python train.py --n_layer=14 --d_model=224 --n_experts=16 --experts_per_token=1 --d_expert=288 --d_shared_expert=0 --activation="swiglu" --moe_layers=[1, 2, 3, 4, 5, 6, 7, 8, 9, 10, 11, 12, 13] --router_score="softmax" --normalize_top_k=false --routed_scale=3.2 --balance_loss=0.00855 --balance_bias=false --router_cosine_scale=20.0 --init_std_router=0.0332 --lr_router=0.000928 --n_head=7 --n_kv_head=7 --head_dim=32 --vocab_size=16384 --norm="rmsnorm" --norm_place="pre" --norm_eps=1e-05 --positions="rope" --rope_base=10000.0 --rope_fraction=0.75 --qk_norm=false --attn_scale=0.177 --tie_embeddings=false --parallel_block=false --init="normal" --init_std_qkv=0.0416 --init_std_o=0.0 --init_std_up=0.0416 --init_std_down=0.0 --optimizer="soap_variant" --lr=0.0031 --beta1=0.95 --beta2=0.95 --weight_decay=0.029 --lr_head=0.00633 --grad_clip=2.0 --warmup_steps=200 --schedule="wsd" --decay_fraction=0.912 --decay_shape="linear" --final_lr_fraction=0.05 --batch_tokens=32768 --seq_len=1024 --doc_mask=true --train_tokens=293800000 --steps=8967 --dataset="wikipedia_en"
Below are experts of layer 11 (counted from 0) of a mixture-of-experts language model. Rows are named router (the router's row for the expert), gate (a neuron's input weights, with its number), up (a neuron's input weights, with its number), down (a neuron's output weights, with its number) and show model dimensions 0-223. Each number is 128 + 32 x the weight over its row's rms, rounded and kept within 0 to 255. Numbers have three digits each.
After each expert's rows: "raises" lists some tokens whose logits its average output raises strongly, later layers aside; "mostly gets" lists some tokens that are sent to it at least half of the time. This comes from a sample of Wikipedia text that the model never trained on.

# expert 4
router:146132129074152126124141120115107133119125099100198123149122113121140147186149157085122130129158125184130166141150111168137131190128093197064112142109096099140123099133119118119101074121116155187107157164106107077121104123131177135083154062144179187147121072159107120096121214025118174155093106136122124179157143098140129071153136195072121195102114119098124133084106097157136148089095144120146111092053128155135138168138106185126109109148118102073128137131132159107128106130162078153093118115121133099174155125169110165168088135150112117064157164089062159142107179209059138141148096085109126145111092210119132122089114117080153134162141172140196113147143149154109123160113
gate0:125182089123069118085069132122106128129103088099190210095190148147129095133164145108109196144230086095121167173101144188059116158134146142126152166134076132164069134142146066121117113144121152110107136111109142142126147179079132132167124150137133132121132107152149092169163168097115097109142112094116199113145077138160142150099086183093101157171149104110123133162155146132093152123185120171117092163153145174150095100127137146127074081164102124168165133066128143204150147140069156095089110087116178127103126171103113078174105095135123137193132165129121095093185118127145134140157104115077119150087177142069128129106179159082126180156142100093102111156125107142174155102150
up0:098106147156133137104117165088132131135123131124158128083186092122157089103150117104108128058146117117111139079161121148112112161107135137116134154145131109116220143102125165093073154169155122132204138157118187161115143090098136123075133123111103162137183092124183148101124168194105124136165103115184124140087181169129094130133107113104130130079108099126067101146123066137152155137126167044159133169120187138131130112127165165109148160131112119158087155128143153170092072094141156138158214055126123070099104156141205151140099138105094157173036172117123116159166133135173094193120126133116153131142072144142093175125108112115113079134087160152189099159161170130092048163114
down0:122086100139187175119103145168085126138109140156142139096158132085183144188107180106130172140096109071109123158150121108135134111102136158152193087105136142204102161065115145133094168117060093128125144131113136124084111099095158112138163170105151129159098172048185106078112064135129067108134142134131127092126174170096117102135098125172091134110150193161063154111125154164189082154111129120110156127098039178104098137150168117112121149141099167117100133123068108079112107147100073159094162116078162168121168110159106113133131070096163095156066128130138087144069127124136069172134118148170155123121064103108096131165137138135144031085101120134151115081117154133109137164138
raises: ".", " |", " and", ";", "ar", "s"
mostly gets: " ==", " ===", " pre", " also==", "==See", "s=="

# expert 8
router:147160119178186195090127144077126167135123118069089175099100114091120089146143167152141117175110107119103054156142109182111102168076132183138134136084121089180082150133138133148102186146125099191071082078118128144092161076152103125119134160177173152110148098163103147158159127153084147138151207156094142129114105130191158096150111109165139078112127123127146164182089133101109134133095105123105142162189083133127170150146154102182117173125105093153125087173129149197133091152158136076095184091113090066111168123107117169173107151105130129184156137115136165131063193114151202111128121177097114146135108119113123104155121114121102124181085131171088170107165143117151150181084
gate6:125162120123167078147110097090170127104131125087126067157180103141149161106123184126103173087136070121127157172143118147169135136052098169108167095121121170139117106154134180083121108098090172102103231118140140122192071143145158109071160104140057121162089191176173155163141161140139170106141161153126112136125113176135130127177131118150121181145089133128154115099098156200086099157144106136190069058156098133108169113200161105178116109127112107117107127146136140120142134155120122147113118099172164132126117159170163133128125109119163113159136107110142093117216149137119086179119160156147085118113143151152156120175153179136147033133083103115135158197172103178101155120112
up6:130093098118189144141091121116111140101142104056127132073160085166095196099140082095103123075080116146084115144107173143148115104148067125130103140122119167128128040113144126183126140149136084077134126214140059082088112127142092156071130108130087137152123136080117078148140148090129052119124118091131099133152084075122110116132155078119117099166125126131174069154107178165151134133109148126101127124141121103110142209119165134138156123111118101163123053142103142120096132167125167079130115145095186154162108139213150143173124093119168204151124101114125107146141162086076106133090111190135116112129172150155083102108180145174104050119138124072098097152123077098166154121170
down6:126092080066165125115108131138118114162141097099097112125178119105048138115172124173119135154104069130147085122100085099137094132107115113152128145118061097113077110119151136147184125072137111075138104122139139108097115095138193136148129088149084092109083076132100137127123139137110169115167176143153060136129136161143158093172149078141126158071103089126139099132075147127151098090120080125004134092107096108101138105171179116181120157121149145115133149115118120161136092179159129140204128138148126135143132055113125064087144072109127071063060104116124087131104100123115123105080138111077136095108170088200068160070092091096064095130092132119140120151121156111160134177130
raises: " D", " P", " S", " L"
mostly gets: "-", " General", " Chief", " Captain", "Personal", " O'"

# expert 1
router:138127106111142127075137136118090070089149154140145117142134092136162111169117134067132102154118126139139079058160150063141090089133112145130121109068145126117152094149168087134160101148168065210141097106157109165123117101178124110136102116118120122150057109190126102130078099195048135154121106161118146140180106047092115223158160122108183159136117139099165123139125059133088183102120150077146125124135118146149129130160153155178150125118094100142126137123100160182106055158096109124103078137093174056104121130089102089107136121189051138160146156150118084070132132104106151134143081154151122159126194162105126107126130122079181160152119140180093136153184157094102141130124
gate0:152204177068126073127093106182142106104160111092117113131094155157141109123105107169122120118142105110083050132089152140087120151144069099110136113128146101135109106159154124110146175058139141097095127154132102090179066097151138118189152115134075091135136187152140109092109073176141118099087148132174162148145122147075152109110096121078169112145149152103142133158162099108086191063108127054123110127145161120109093173150091192058119164098108108131126203136165133115111129125203158121192150126089125120119173159128111150137096064120121119126135163190183046097133157163170134115120140134141143150200093129154146152137109096110154184144193097131155138138115094133096104079167
up0:149122104118181123118190107072133092129137136147140150109145109038171098119107155136109139122130036142124153098120124161155083148128187142145159154107112150101118142076108151145150180181098147158109149161164193134088103178078083175111173156105123132131069117106182097171149159094108126154154071135081121121108123085163096101043119097109129124088139112136064159082084107155127084163112095199027174114115141121100142134124137153133102111110090120125129103114177139166171098121093103133078109161147106139175164169145152106095140093213134104148106088026073172154127100122112143085098104135147154080112155111156093133098122134132168167095138122170133142119168146154120114101126
down0:059115105142047133098176147157159110117117131149138139150141099150101100119161094130141152133134127119101118078198190107081146102140097147145167127075104117157132096091177105122153088163169089168153121117179113177146104148116142084124118109125164152105169067141119127128105138064149066159120123109108157133165045130169106083108149112114172105129089087107103138098106086172150141062108127132218085079224119151132114108130166136138151101100112149163085145150088146097151156119190130048114109107093101107112128151097178124095144112135096151135190161105172171130174072183108113110157083089158158222141121110108103163121082132133099132130131161130158082100106149180144141098117
raises: " 4", " ", " 3"
mostly gets: " 0;", "″N", " had", " —;", " Total:", " code:"

# expert 14
router:143187184076135135108151183121162113122180056138179173086138048127136088148093093134114112110153163117122067130081139135122095142158133160168077103150117108114154158171100167103141112165114093125068107077139078096133108115117129141199186130188132180184194198134116184122118164095168164100155151153165146058131138126117120118137191146187133099098127167111148111094140145117188119136143136143167123131174138132104093120110129105104153152128128197092094136101084145147194091182127123121106105122110103123101156151138168092081167161123152164152092077110113087094071051125162117175130098140144153098150172153156119116099186138156109122102115181093147131121158157100161174112103
gate0:162123109124150141117127107113091203062113073128152178120090106147089147145119136147172058173071127133171108155177115138126107077117144118155114140117166121135091115164071105097120108114179051141093106139141077115143126173096152136114138076127149141080111134093068058091218142136115171167093162076161099110103116120185101152105108135128180129171106108113159053098093092134104137151131114102140136095131134089138130113169101112145113152085166135158117138113127126142099196158160156127119126108135146110077045144104090085125169139039149092074109132108092136113127092082104090114123125174073073121103154119160164146137139207158092162095101078136187128168086159117174130130139
up0:137106069137091127154170161108075162075107142136108111124096142051151140104152169173159085162145101141255088088108111142101144144137176123124156151093161140120130141117166073117132087128129068150175162127173119052176147126192154170115089095125130114116123127134150071079188157167145159154095143086192101134125166082120092140183153142123140180133126122109078134080111149112119159147144141155085162104137047084139169156178133167177123098146109149156091156114143113082108124104087147157141094148106149107120101183088077139102131118120134108112104131121092105134115150130152126064132103155113111126105105048139167156121123151162075114098121086114176141081125175108172097202155
down0:134135141184133109165134129113138114166074126115164135041098142100083130159068141162129164161162121136147178142129114165128167116119112118092195083125122164100089164035167118202129107150131165139119068222172142136196087113125104137076075132136164182075104095151178153099165106092134130075145077176087120095100087175114148126141115151099146097143131165159130116154122149130124066157133168067111112067133155085147146110134109120115148202055142127083111120159106065116159101159130149128132102110129101127110148120153145117154113101137200126103127105091103130127149112093087144117128117083132168073122129134164150105115154129148129139174190173107076132134084162048146116096104
raises: " |", "*", "000", "0,", "^{", "00"
mostly gets: " 6", " 4", " 8", " 5", " 3", " 9"

# expert 5
router:128114101125177185077169115108151127089170164149186177102129108095106214152155153053149132141136112111151109158102118139159155105112139122113134176109182102085130134165145187106138145154122089103085172106121104136109108126133123189101066130127087093126144149155110129145101189210147095152107063134205092123115052066122093088188122089111142088085103103088140133149084175130104163108139134107074148117136167075143131157123087147112154158190126122119121109146182187128115098135144071166131171146158165110104175154086103110110086157141108178126120110140138133133174181142099172143141122138112134190069150169101157143137178102125158134187079125124177162169150176129144167159113
gate0:104141144136110113122125142109132123086118115145125122091109138119125173138155108115147141090143142157143129134110105122127139074116150140026150083159088181136149250105128183088115147088121120132123118129113106157160146099145136104247083137166073128143129128135157108077153164184094093123104111122092149125107104073072140154163144182130086165142150144189068183113108194065104144153114134194084101145127074137186122096144152125156168162130083135133129089139205144115184136128177136076093140109117180146114094076128058114089089108146150116176125086121145157092102110152136157098088162122150160169142143140075143120130153145162089126122136110165168189153153161136158126183154
up0:138116092088120086150142125129093082147071130073131093071120115123167161124199125112095102149082164150099084023110151179116112081137142112132152174154093185136145140121118211155119149123152053075084162140128141170177098154128108117212115125114090139136149172150148121095110108170088059109112132139095114162142119129072126145123141097142113204118145158109103161103114196120185172168108164168137146160136117102094128110122158089133165161143113106124093127155176158172190152092099170109120110108124147147082129126137119154096142176164158153126163082083168180157082128101137178141112098121125159117163063135121042195120123112080123160120144152126126139147127112142084174083138
down0:103115178125131121138140131180146117046093097166115174080150164120098122116111135176153120121060102114141124084119127114158147063176144139151190151169130135152103119140104131105066162042118102141077195091144076111111127132140134134152123112117150161112156123158116053126176130144080108149161072161159081122163118174131090127091126165154151114106136124147093178061093130135138068164132099117055138106071143150144123130114196128136196164123124156151130157118130167133157171125084090122094117092126126175142179149118135148090144175092122188121157140143109090094128136075131090120140128110094122147149200117122152052124117128134183085070136188110177140077210108149063116135124
raises: " F", " W", " S", " N", " L", " B"
mostly gets: " al", " Al", " am", " Tim"

# expert 9
router:090132129129127174104136155105129144141111110136128062136142134104194115180118173104122103154094179222165091061140147111103090120129144151146139126128139062077153111164109106126076129170088142094146054117106072052052107108141121136075102126076197157154111149210128147179140154126064192157097127161138113130136145163097113152099140181135157121155109129078154127081139128137153124080132100106126194099110050136132149178127159142120143111130155103082142147132123163157124094164163096114126102098172153151117198169138084145138085123145051201186138139151086190184102140118119145117082125124122117158112148111083166147146163122148131116092124139166094109103163131142143103167151
gate0:127092129162067196120105168128070121149134049135091109093115182113133111104163131156123126155103151109103166101083099164138160106156136146083097114171101086113149202194090160111137084126105112092116183112137124102163157105141152135113138118111200101143052121138104107168063176049135096156083151160175126112177152161142135086110086124107148098155117152091140144075155105139141096134152108144144126155136070168153097067143116180137111118133137100106200131087189146081149168166151125127063081128124130124103131073045099137110141145089081164150182141068128139137125119151143112106155176175112130168165126157082105148087151184136173147145140118149141087154132193149165153152114
up0:053141158122111143168144135122124064158115111157146110162144129127117165110159112107077174113136108105131104147101190115128124154095134120136127114108170167080165151128123145111116134103133115116132116149098082110112080155136170116023138123147148138117126124159118174045179058145150136171139105103096134149097103159114169173066168187113081100168123125141097128096082119094112124122135107161114120106113174102169090104101142092099116128115112166129148133143104123127128050070097144202159134172140108109121147066119093136153139120172175162130094148103126169104103096146073198151116137091125137025071176156181129142095184151089160107154156091150147153151130038159093198110185
down0:154151143095151117056093106183153169088121080145156115145130160083186126162106032128117090107118095105135112187103088142168061113107142111170101140164137157126118082100128102106143098123088116106118122145113068072096144126054148132139138120086159095191151176155109159089172079131095095067164089157138143133144222101127145211151119131148143171123073128135154167088107069154151157094135109119103158125147092108143148123064092114134095122135146150128125106134160131157149146134139083116128164105144131138108141108160042127143193103126119148171128172117088118122188093115155058097142147143097163123125131179123162205091173143070136093149114136096180136133171102068133116139128
raises: ",", " |", "\"", " in", "-", " and"
mostly gets: " DF", "SA", " FW", "CA", "X", "AR"

# expert 2
router:148113176113177190064133134110081148146134154097136133157146154136135098051099119124145124152125144130103126067106123153110121138078098130141143134083122063086177071136158091121088157098101107136144134046167162165087125078162078150217112143174147128121079214159148172088106119115099066168097128115097111106073077124139103124136157149186110134102108122098144131094115106155102134124110145152115169116236148142125128150096141124118125115092094133138150145149158053119098142175138121120184084099107126096104159144181135119151102154127119164181124096195136107128133102104121146152159120114150105175131209133167099055139165160132093239134151143124149087130146141109112136149119
gate0:140131149116079142135111148157075159073132132092119116110124128138138162148123159103127170134112107144104082146141086112129182063138060129163178115079146112094151179117161112099110151081107130097151137168100123183147082169217123116049160119104154128192171119127129150146112170093103155146128139161117188100092147177137122160055139171108139162168134166137139159125166104146165116147156163087166132116157160098124107163147151196166088112174135114191117143124089082058143156137069110096179105100165095124157151107134136162164156159072159134168130122132192139155084153139133133150081130113114151170126127102171136060178103128095083090089109095110186074152103143118114169218115
up0:173141197132113089129087156087155151102118115142147163089130152141161109065109204201155123174072142104068110097154108151125156159134068090158162128104128165087095162148165181136178093106106101095103125128067116118133161173172117123102171150090119105188108182150133053131096165135079150108105117133118091124107114133092136079113114125155076170170092102111110090109119112124166198138107125134100138093078167164133110104144147101155139157085124136152136142085103122126163145107143071162164105093114112157053121123092129146166162137066160124129115113083209161161115133143152098132159159117151114179117163122163102097145101138086181122044055091111115072172103175127099118155117
down0:108154133136203154142102124133138094066079100132141125085178122082175137146091070136137112171063131153092133119120161136163119133087141115156147205103192151081133197163171147141088153112127123142159105169122102086150099115129100111143133085163135111124091149097153040167121144144164168155132102090113149138095081199124104057142099121124196076142085138113196128136185101149094193140115096148142143070174147110126094145086208118174161127091128159102084134152121124121094110179107080143136064142144136095066146109124178127166107102191170100146119161135131175132068112111146113126130092130161143150126154106131169126168123107069122132108138183156170096136122114102102139110064
raises: "-", "|", "\n", "P", "===", "S"
mostly gets: "\n", " '", " “", " (\"", "\n\n", "w."

# expert 3
router:089074120092163144189116142193118176118125127126130102191124142066139119060208139114170099124095146151107179144155147145140101191109100095101169138123130123123106152174078141182138175080104127109147117150120183135072159149191117153132156129109110164124174088121104126161125139092123130065093096110187101129107092128222188143124151138153137147091108163128119135128153157140184055160083137093133152208156142120112132172169132129133156109137164156169082131117085106090116104122126150105198091050148185129176113121117146123161136126175130076094108155107146153185132173098145123132147140174128134173177110123115212162129164136134143108089134090092154125138089114162086110082142
gate0:161135184088159103105155107158122143076187089145153102158180123053170141143176113128099111122148169135092083136100075208118157161135139157122137097149104214153098143151158177155087147123116148159194145178178161128149079056073088111104126084111121139102171133096143138115138126119082182101133096151118102134127141110183153155085137163141138122089205122153144083138136140071110148114126129133109086182110157163160038159100120160131134119100135147139077135138139070130132165212097116071123161131093107104147158081152106061142107134169181148092127153128110147127074129158133099132145172147142155086205112122189139087127113093156164081126135127150149101139141129099177165118139
up0:175119178154175155139067151090142093136146089063172157147120135119102163189081098140125111173127073082134178143129163117143152077128107212169102148119111146132158125120156096126107111105110129059121197205153117111094121200122141166072141130122181193093042119120117142157140124094205113192084147092073119126130112133122112188150156114105170174151123147128113140106104071182111117109160190167156119133152100149112142120078108119116120125121110138116114169120123123162147129143101130107102128104131136171140129086133170130141062146091100109139138136031158200158170095124157122113089145140086139130087099081117161179139093119141075120108109112082128150118099170096161192134120
down0:160105115083107140135161167090111136141123151139159095155090151119175124191165142148143081154145126148114096136190117074117051204081128120091154099131132120159130188115118111100098104101145125105124114126152137166196074098130133146140111097115161120138114151138092099154128093109062147086144121144094089141117130169145064168161103132070101121171140107156113052122207139144134128123158103140099108128123112101094129074095117192109155107139093169122153064096098114102067137129081095127076160089091172077074132096151142127217092162144120157099098095158113146139106112094111102132177145196127128109065078159058111117166131107125132184102087131162122106075128067189123140105076
raises: " in", " and", " on", " to", "\n", " |"
mostly gets: " government", " book", " hand", " song", " land", " film"

# expert 7
router:106112162072130163141112132123088138174144169072133153143122165103158056134087169091098084129089097193134120141160158113118136120116171148091123154073104129122153172127122064162089100130219116147107108127126120160118176143138109117130104159122132114133121171141138178112127149134192168152102158117119103128174149088215146164132118130131142137122149162127142143123168017149121057117143119143162076080107123113103083045124092136046141175163118096142165124103136097140149144144098121141135095126202154147195114143146124121122090155179101101089120159134095177123110103082127126132131179158201099134047136130067127117221152100093133088126147129088163143141131159137138101176124
gate0:131111118122120058168152187097125104173115117159158110120102133167148155081140176114133135124081138162148161183151123219114117124102122135164111160123072124106110177098177053160140164154153060055151089160134064136116116081135147101141097112113151100103107124103092172126182138129119119156153167150076174157159130125131182159037096119094123108112092137097115079128134156148164140087101117158101080114063138090113054102098156140158114092110108087099140118078131094123118133132161147137177107132157144198173163109135157081097160103180112097161147127164145102172091109152129129164048146115145127111139196130122127148140126166184113141097100096179149181086100105080156149082161
up0:109096143160161146080101092150136191169128111083092145146144125121118115165126123095133135160146087155119084073175101075140129116154157090102173125084163135107106136107078153094138156106119145169112158122159143081149120139168108141111129161139121199185131126138136114125148110097130097087188126167130105087100079170082124047171122128131158152110125137183084127162152076081118131180135185102128202153142105143082157160119100169104173087123091191145182126164167127106112148086056100159039170097063125152091161099101139190153163101072147184113127096110078177088123116096135197118210097135114105127130073140142164104126118142088128143153182101098131111152116125147116114127101
down0:082097171128153134127099142141112132047151104105149132105079116047092139107189125082138133155113131127119135119170141124134112119147125132082157165078143116138110162115070127075077159130170156145146139156069146141128172151150117173097110143091074101177156125099119116096137118129104136043170155187121158136129130196154111132149137193115121173149098150091104109143148092091118107194123130134149105159171169171089114109072095054069086198194124114107214136148135177219172182129108150102091091139115032112143117126107094126065133144100162150124137130136108172138114119131155123079134123130112128113110129108079126134136083146104089123109145102101113066140156140133156071084100
raises: " and", " in", " to", " on", " for", " at"
mostly gets: " him", " played", " used", " located", " due", " died"

# expert 0
router:152094216103132144189122160126148091171164142145137147188130089130111133207133146144101089142062154170122152095073103082133101146127113106088180106126097149114141117151134134096089166087115174144106148063159149137106086103189120143068114153074100146136120126105092113114150145120147156130083166102147076085159097043151174079113126086155155121088148158127173164120177177125159122138121111101124180114185127153140168113134088143123161132140147079093102086054122156192101114182092128130117123122171182119150136126160125186138122123110130162112092105063146175149090108131159162143152091135166112180134086193119146115192171140149158195144133106108158153127108190133062130120104
gate0:071159107121165169136113120114119156094084100138140206139116109178136119150125118139126105096147159118117164142125094133107125111148163077173118124077091168118183146124114059097088127145132135102122183105113111135157119156164123123144124136127134127051175130080152109146102155144102127134163091130102153152101070066087155185065116147101073141079135086087069127124134203118102100128053150167146132187097166131168169134186105132176093080137160126107121108121149131160123109072147168150126139124107058174163113079147151107181133090070163163104161142094082144191051133066139145160147124116208146138121092087078147100102173127204093099108104128080124145117102102121160133146130
up0:109126071122117156120100095024151103153120097111143172114093099088118137168116161173149145153127099145137152087094135089123148087143112109167162109128116141106154167077057141117105105108161130098110130139113092139093098128089156119112184140106153202109106137166157109130133139125221084191125177175094144157128112154072114157149056077065106136075118149155129155079174146126096130117116108134122136142160094192124110162160126151063155061162144162079118131083165181104132129146142115112132104116183109113101127104132159071127187110109149116141096063084085053181054060092120119141121155093141188081103114131119125143148148117173138091077106088175128168119148140125111136136105
down0:157146104104118104155143121141113153143149099094081111115074174127142090144144138127090198167082123054114160110118191128076159069127116127161106142154161183210065148123100126168109121155146141129145116134080098101150129107124151160142096147145074131096094098101139143096093102098142100136187167239136142093171140165185093158122121138109124088142079128132111112229078157095178128090123107115108099130158099121159185154144176138053119083135111131121132055128184130127138147160156116095100101175072081127128084082110101126134096103108131161150105143159154075144114178138134107134127108176095131118117077098134117095157083136085116083188121142148084110087161162141090084091147
raises: " in", " and", ";", "\n", " with", " on"
mostly gets: " there", " There", " species", "There", "Species", " fish"

# expert 6
router:110103139086196135090149144115103128142079121098168099137131147122140146167103133169090089104088186195149144126145212078084103150148149158121181170173099088106115128098097157172076169098146133152082083096044131117126174094141107188076077096135123181164164144166130134165146154129191121115137114149150118101147136122120125119215118144137134069106119153088115048157097179131092126124040094114127103173117144169132147112188123151091145156142138144126119148095097107137128177132133122142161144148117088130158105152095146157067095182065109172100146124166098119142107156133106133117124137064121168141147166053137190081089146145115202076133111144146115159145126143107087114156126
gate6:174142129157164083182139109105140107112132136160055196099155087106178148143128112191133150152160151153090138132104120121111110068165118115143161152099134124100157117106095141139122162136142109137154142163094159121109114160077110166105103155144113102125207161075110110153127112116139112076174151138161106142166135202137143128109121140109086156105122141149153176168107089078087117237089049219131107164131138122078163158120145095169098158096146092151076105118089123163164116151130151094136146218159118092129135105078138177106154084075112104169140142148152158122115092135144092129078190087131133125160120029125109141138166193142135072133128131125105144094081112179095132161108
up6:110133128181126086126134130082155201096137131121096177084115192123160203084132116197165118151100169151120135116112127100104104136131087098154099142123124148134120176085111088114119132147138121154111190154113096124063188144138103134144090070145071127093186100095097115167096069069160179120174161096147087153146149155111181123132212130156124158118117096114134109142120044069098109133085186128194116183108105168108157156166097111092112148153134138135141184118094098116169071125100150166180112175107075189131165098080151148111135122116116092145126140108132199109150144122182125123165153119158096105141086059184116127119148128076175166149135135118155159088092142122095130121107
down6:123085100119157184144123072099133136139141139109113087053151106130071142119152104084117151192130122097179098121169122180173072163167055157117174149151079106175178164138081210149136145151071148099069077160145129134085118078155102180149078105120104122140113144141098082142126131046165091141175098098143122123120094150125118113110125167143163119079072100155156141161080126116095173096113093118156183089109120172142120194145123156090145137112133113156130149175180095131138121096165140102139113107158081159083135171160155079133192152143174118153077073108131150113104134146124125168124081115111107126053065169111091144124130122165107122128091128164122147167151090125117155123200
raises: " |", "\n", ",", " m", " and"
mostly gets: " g", " Votes", " Liberal", " %", " Safe", " Conservative"

# expert 10
router:078087162138132177065135101127109079143179147171119113074184153094167150081161174119131125092072149142167113166140178100122125161157140102056096194155068076120107171145117097130097097142142092095160162082121108122181113039139100120105088104122151113122094146142152138149117135145142126133137125137086121113122146183103125179120168086111147102109153175044147164094110122091132150123095102144106122059131166151142066154073169133132087151147132163127135082097145187156098150167162095125089130073094133094119210103164116196154144152187160135116139131112084158123101138113101164119054113101058134123156194093075155091127120115137133124151115196141141142143112141161111093126141
gate6:120154083155140112105078114123102121140122157099136157101154141089087116176127150153149139176156102181127121162155144136155120092187125132054158112171099149113130071087117119126126095091155151104106099158106130092041185142119124084118166172162155133166162169094087152126136100109194116094154140137160095105095104142115092150097161141102160108083163143099067108150125159143038139143097138137199191160119091161110140154135113162183171161170136105163128095122060083066131139107128127081121156143115043185125094146106131124150127085100168102134151139100160124099060086121151192154059152131149163104164164126139174087121157175093103096098117115122087127214113134144134175159120
up6:170096178159139152109217115066190104109073087145101119158107091137189128116133139130128092098159126122083126069133130130138183128092132149166110107048119103149144134166103111183091122122121164120122127160123181110171064136179133147091081132122150166116119152127118114067171125112134102170112078114127125178124124072107100103107150212186129144168151097127141063113115081108169145078160097170182156105146129131163066132079128075076128134135167124128180164152129205160165162104092097104157113087106173164152211129135105182189132108123145176151151125131104161122153155167148115116135119125096114100094158200111104097110122152114161113119141078118165104070111131146160131109102
down6:121155141145156191097134103202186155113070049131111141128150190144062129105158070160139125114147151089194198121145067141114129125113125138159160148117162134112159164127150172146099148107106112121145117125153098196159154114116196070124106155167162125136148126135076162124147118134075158119117158077153145155168101133113205073142117156192155144128189102139147093077102106124147155066074098129169113127102132125136091117155120148093111125112104192148105160070154138185166090094133113140189176068081164119144153132103142133111182120126126116114127063066142066138191109122175068110106153132139164179142109201148159150119129159132124154140140109106127123124107176122104147110088
raises: "or", "um", "ut", "ur", "on", "umb"
mostly gets: " d", " Th", " St", " st", " th", " tr"